Weights of a small mixture-of-experts language model, trained from scratch on English Wikipedia: 614M tokens.
Below are experts of layer 5 (counted from 0) of a mixture-of-experts language model. Rows are named router (the router's row for the expert), gate (a neuron's input weights, with its number), up (a neuron's input weights, with its number) and show model dimensions 384-511. Each number is 500 + 50 x the weight over its row's rms, rounded and kept within 0 to 999. Numbers have three digits each.
After each expert's rows: "comes after" lists some tokens at least twice as common just before its tokens as in all text. This comes from a sample of Wikipedia text that the model never trained on. Tokens count by the router's weight.

# expert 12
router:469521469486545520530501385573518485584439495524495470494352448546437482493450587552528453428489506520481464461497551496576473519541487496465478536467415530464475556480504479507538439466540374445464430468440578517495429440536436432405488495537487412510519479378493444518534440543474514469489478507537513472447507534538509416540499503539484412473597494521507478533528557520513570436558
gate0:538505611531549519538570507474522562557468502543519479505497459551590517450489591448516506483448515478471534468520460482474587564510484503453390493439440578535505453538503582495540561500498531412557484485499493485406453554502477581524530559476603516425454579453496452598547447475444589536500568551566518491504401463518534551543568519585392453465543400516560562488591466423536491511555
up0:509530431522453553429553594572500490516523578518509481455469546593524477512515512510509463516542520556435557504412464566451478513430463430572466570467478444510513530456570566502524409507420493457423541490470450514551369526561555505596419528504493579441489530501464526478537546483604525496613523436486467517440484534511456451389536510519387521474416438502534492506456498528481486457571
gate1:446563561467430532489547511519543517519541485556542482475506610494394515438502476449560518499486496456541531507534537487454552446527483537491614502421528467560449525489456576551454461503534520492488432476527485481540509437475420643562410496467442504525480477497566515486489435399462446440434545475552489516531580395505579442549547500533431400572516524484529510534532631507509502522564
up1:537406519324483396518491662523478526501568431466536569451512497563471406511480450386554398482475533459391465606460554510451528573435477607515575415505513438582568538513502490517462503485525489543475411443585473435531442519533535490544519493550516515530515531569474484546411487546428518436393495452531481505531510421530407445479519513487556461477521499568529439534536453461535441447487
gate2:421506441511458585467499465608549463454472495528485413479590516494539450495480416512560497415485436491493509508532429485506504485493488487421466491455545483492510559505397545488539496444531461518533460604400478583486532520505480519416498528473452582577488480429535526483485460551534423576437519508517493543483481520507546619472461419519577437456520474430513522503541423494500561474426
up2:619506486447565465378554546505397506457465536495533495553505473485476446448546500501470469537547494469500519460464540482531582422542503504504553479452401517561514528536483448486528575452368562511498470429455552447541416464552558508559530538508513514520474576479486584482525583523512442488600628493421408468474563518475464477478526492511493534513473557469397512473458461528487515422560
gate3:461491527525498453565522513584522476558478555524475518486423495526482454464470530582536484494531448392444549588492549502475604498476448466468462503435582494545555449531415520441541498561558434504434531536483524463528462426428493488401498477468492529555479464402474401480581503449476456395504463393507521456421436479497606495590593507472481582597426434538526475476575456570469517543484
up3:476490554531502493480476552413559409421531502388545500515497500537555407490416532538565532600407446567529512511566521541508594447526508485466480485426404500498423598413548536461483498499432490440483480559484499521500452539491500439554532553558523558446465561480586556534428480414471525485456534471484565445417493510489505455581504610495524457552572565522431553578476467591539511474561
comes after: " ", "–", "′", " $", " #", "°"

# expert 13
router:601533493568431440443575523505527462555422554542417362510505491471566496542362498484493456521496464458546606520528477479420543427449555460454519574392547566620447485426452484466475509305492418542533506542564528541439550546443492541548535421522480501546444510463542464523535495501613538508575530493525537582521464523638514425499411488446527501491496480475436438423522514494501552535494
gate0:458513477464556464517564445619450458552413498555479531493561501428512463577453453506482492574528535437423526509493428517523462568420440521504510498397602497464582395462503519507476576491478545506480434434451497502501410525583447413498469513554441444474610533548555473533480467578517407554517540393532490572526610475645557512561430481525437430484459489566465483456581479479437415563548
up0:459487516387534483588588452433528458500517442467542476556460422526513552423502477510421567538487491460412537522533489514487482524436502509468537443517564529485508460439541513466548486537475502542381466515582486436453425491542467510508529400541532495538503618507569468452458488462479505538545466435476486448400516591576490434506569499573466504414501540510530492541471423445426488499470
gate1:538442596442446484461493439542457432480529521472594423496497480521558455508452490560629529534454539505488565496538525429427486543429553588421426476436555443499502486518509418403521426466414558515572470614583429512581510466482403521524465471441529484450541478529524433535469564535463448388513489483530518538475461420560481571505569478464491506497487493461528514418535518620510625586467
up1:452499499540426445502514432531499432463567516466418472443523544441440475523584478485549385508585489532442533523493418465515522557486423498546476528449498497576590432482515454506584456440547479492435424443315484497509541543509468573522451498558533548444486511498537623536501429596487463495565479445570498585516540534473565597557451598604546484459555436567452470455540549600548396546415
gate2:477545605513494545407599555463431489491498476503473448518547571545526513500464580576448460590517514486487488500536451470449487495518569509485491540453495600511487559515547641501479357476468504438371518539513547442453499434526516501628486489573519475514484520430485530448430508492465499485464470523563591507490467433495442450563558525440482560519551491434479382533491467459441488502403
up2:542546504556475510460484540396496418605516465429445479464404470536551514531437647514505392467447512460563469464490474588475524475394525449497462543541545586472540590501523526531516560495574495549458435468561510552484531498476523671508515531580543485555481580413469441472423470491543577421473427504507498547551432532497474454508409451401530563544512586515398424417548536499508514448461
gate3:527485424523503508496455440518606434453470519545439435527569548499536539507437521518413406469507506509544539596566460487535470474558481526544448523446493502604536431586499444505398574468506513498434528437472487475525517513580489466555482545451534510510532511534515504419473373521584532504549495503553460456477543552462447521528498385497497507503561534480464421549398502478473511558481
up3:465499541516439511503459494588469569401518456496461518560515517492490430562439513617498562520440507523432477496508489506580565486492373559484602378550451500497545477446532463498467470437547479507413538495534465442428482493600518531543491484502424522439507526415438489501541615481466452509447610483477585454482522492626522448496545489473508463514510618517501505561439527511523499554439
comes after: " the", " of", " in", " United", " The", " New"

# expert 20
router:456472479590528610495542371515576479528480555513523454462414593505439486514405510580495419446482525517408512505506480523500518599542541452413497602497507509475512555436465466565572544551529447517436509451435535572460434503497443461433461486578518404520641509431526498494459483511561481490545455583543471409540488553503498443545492627528495500495533494480470530421460526505461561523517
gate0:572421545456534538447483464473538461410540422551455543484523461508455503524493542402567586495439486413553527500398535545484549401502445506495360430525461495512473462539533521507445475485456429501499501462592494347498420569529512433498451483505468603515487545489587424548530543530486492497430461503495519480497400493508493524511461491549463473558455387480506486592547585584528585618535
up0:558493478451537489545529497462497451475505528517543560579527479605457433533465458486474469484468586575489540595482600548584560482430459562533537559522453561491610455439507578489451494434473501517526453481472537521499395544515562461475462484541600521458463490506470480583436460514505521512611593533517494524564403582410525556504487525455485505591395516471596514476528536490495448522506
gate1:565530508501507502460560516461503616543465557399559558589556481510443449401517502628443487578571501530399500505461510542476508439550471495425391468492409508496485514482509487475539523457579503541506594561538592561483423665596508463495445541417479602394501471451504477499527493418486560499605484386517447562495507540529513601498503498565487484527547422504504483500481469503497534541499
up1:492561457571502497454463495398545548434534448526436451471523562450382513426386488485501455491518544447485444560591541574517545455590532542564477576498519501573483516597414551560489536531567482512446541488506597448449499502534486531466457491481511428518598478463578535535444584591604490515525481568455493371567536523522524579566515460510502447425477459484426552522491498479520504538456
gate2:447512433474434556471523582502559530573454491477488559470552518566531496481526532477544552531502514495514572537551456410578488489508434591503422533427468546467496518531526514529591500574602604326430490580517501466378500480564514533474534451482500480496473389466509478540482524479490485430495482582504495472494564464556568585656510552450559465525488427482520476489564486462502496546484
up2:440524454515574411598427597426463534522513540497504553411406523475491538489506561552574533466409566538480465453546527488498543473508435574464503565428572504448565510529541389498460510472506446539580521483561486439453496483454505522487512442542557515494652517586458426529554473395429565469523502579525532475484518529469495537509519503495430593406477528554362475478543507417568552438501
gate3:533463520610470473440490547519566385453487499453524530546399520531576547502555466492498468529509564472455489453501538446587515543513565379498469466532536585570535490430470454452487519478489522496434478470539488470482405488580484612527493552515486562549452439503580558550396477543583556500525506399499541486481513527587588433527540504418444442455471567508577512467539369489500481441500
up3:440519540533530592487481488567458379564464397453524516448465426508493441409565499524475434624421470483481481456507415498562453519568390531487503470527554510546505522506518467442511522459523594563548434497458509457491441613437563503518450497521499505503470497494570508590473565476545516566471453487534493488480509432468535432453495543526545442530569533579594457437464508410529484488428
comes after: " ", " No", ".S", " A", "In", " St"

# expert 19
router:468560482571503527487495411518523481581491433515532469427407421485584491561423640472477453427577497513533466506468450551517479570502520515497503613437471509475463453467547494537555553458469376479414475449446551521463499467499467467406370473543517505491507513413551532586530551586574446423487499566523500557503523518518531488528428556542527518495557469474507465478548503476578577434499
gate0:522560539453468541467459402481520481536499467416537461468460493526645491488474569576561526553557453435450501501393488517424544562490474420538463491512507483443422506521433487581581583462432468502538513482463488424477429513490492539522470474439466491483490462521437416479456549496464531501449544480470467512501574466558541495423435541451513499527485411540566486401450463476463501499405
up0:465509506442493491394523510512565532445552510477553479466523511523467467514446472385593618442512566467564541498440621513537537533519518479450524534473503489501539542497554570476430586546466507512499514521443351530480480504485469464447553475517534464505400606536461629499489400512548496555508434500496494479576517617528497491488541534477504475454468420532544438548559486470497550490563
gate1:382480437528444483463521495511499504439456492525543392424512502535498466542522443528461584471458550561446515608456410463467444490518439537451504497446443539464527412550542432469488525565473513516554472431406463526374504446599484447479547455479375537488529574512539526553478467562504478440501535429472344512427484447474527562519530546503473491507515441544592490444491551476573512453417
up1:464456531436500494494538551547487485457444525452429476557540478465473515545420457576515523570454534501501509564502517472509533544473498389381407571510557498499554543478507513536538568427467463518512468532519469475409595514531479603449397480517367598499554378488482583514521456620470461452539530499566476506470444506507574548488547588385545586509455479537517563376552492594488502497499
gate2:574568444472508471502510471476451487506406423517540459569453506553597424504495560560575473525446450614447444625477422494525440575531468463546445638489489496563480603429450470493468506509450524542496506512603438546484530493489580534513571488482455534539517450509573461566451549464557624512428606528570561498526505548552485513542450399472446462506516490538386435412502534464567443482477
up2:567467502440429475544576543494568483482471475511498527495566517525569519610508578532533568431428515530508561553432511592575452618524633482503496462543552502503521551469516409498419565481526447463408397556434542499568500498503545507521480389521517591561560538444483507517554564507496500455508547510521540485496596478491446478528503590545542469545481593546574467481500508546443529510496
gate3:472488506403468438500484475514541419511435560509550477591477492606596482428544478565480521510456557542548494434522526421546490545444490524498566482480401571528545516534459468474488418467468470574485423530541502521431457475462513563514530570558479488547514491565502525511499458560534467481494500534495453532347542575455484520525543553478423615484522537465471434525576523518489383579531
up3:483490514455444441508529515379452423443504479452495593496421453498448498523570495489412600582521497471398473571425576591551583435458447430415348450513611528468531474532539502388512366521432549508527504503384460505519514524449471479475431479484499531538509498490534562419566427457462444484567480534480512463604411540344470502412491535496554475543518503540413451442475512520490545398475
comes after: " ", " |", " (", "|", "–", " +"

# expert 17
router:551586477492504445526534536462473574536502559536538453508441508484504496554430550451449460367544458485483445589442550518474475532471531434472509609500556520567491410460507439572518571512432463546502539504460452609537598513538510488421439501420543511530484540466549483436534464524558534497559511512576471564492474591588566487539499553441502515513529467529473445472608531393550543516558
gate0:458486566568464518597525570598485467512528426522505472482560439515534469444497467433553514447420383446494570513446545527499514572427460501546523566531555562518521455521467501496524548489449470501434531458500504526487410563595437523502501544580508553509521521555548467524498494611395534486524553528560422572548445422462450506525447453521563459575568486455430517498516495490578436393578
up0:483411492459397549596474499414542471493578502551530486553397521488495464540517563446470513477558434497467567438429610589557518523516490476483528630496594522584592433479440500418452510571440528502517408399594491553513519500482470511482570535421528532463521483570594431593475450542647496544514515506422554593537421502451496457496443444484509496502510519469504427532521455535513409454537
gate1:470413529538484464486434524528404588611497549439539554539563520409553430496447618515591529530523479563567562605495490420495524429476559451429608517481470559513494444521506517495552479478390532482548468609442566452547504501514548539597550546466515469468483459483482414430494582422534522556548504471466467488490440473510456573350508521477545453532429470467551534460484449485494473500500
up1:568553430511449485428472480505533575486434498491546498511489428522548542480541487478463570504519487543501429588540470584497440522522529515630463498550417502543447472501563570490397519458547532627470594462545451483556480535496498558548489482509501516444481507510573450441451501583541512501504600444486503581542461549490510371502429459465574481476499540458406411429559439426457435568555
gate2:527600530516378468386397554443456451412432491528535465499530461530499571576494483455498466442483491502508623464444549536442572508579459497420376440443421543603519547429522458529565520499528580467527473544507514562425575503444472560501397355506545421464475598471390545518467574554481536533408577553510491486500480507473534533565517518547419517490501404555418502487515551492491565544444
up2:397453502571444543493479595496531417596522506492489454478523430421508477539556531560520596503434662449569458399555513504461520515497375489480425421432492522491511532493451538543479476497597595468552435553557519550497487533439523471518470485451431523526453480532540441436490507458517478449488425500390506382446461540516548508474485603504383543471495447556548469390437501457539524474405
gate3:528528578464456416384453544549494382408441603496571551554475554509398480446492523456451483465417532524520538561518573452547496538623476557446388472466573531509507482485523592517527520510440546421471519524578535428442501377458517483525529487474473535456503422502516451482464587440483526502502476519523485353507493515532528462499486456586456493498520481607470509523551450510464544486412
up3:541513383422534486412486563550413374512443562527508535493583457402521541492560457540382503534570581470500439411457490420567516546586479474497518609432506556474491455511544474560549527452425580466440483467543484427495546449500544434484510544488464663453576471446517440486538486470475485425553508441499502505400518540510469481506484447535530465463575526526511537387500569498579541542517
comes after: " the", "-", " of", ":", " by", " The"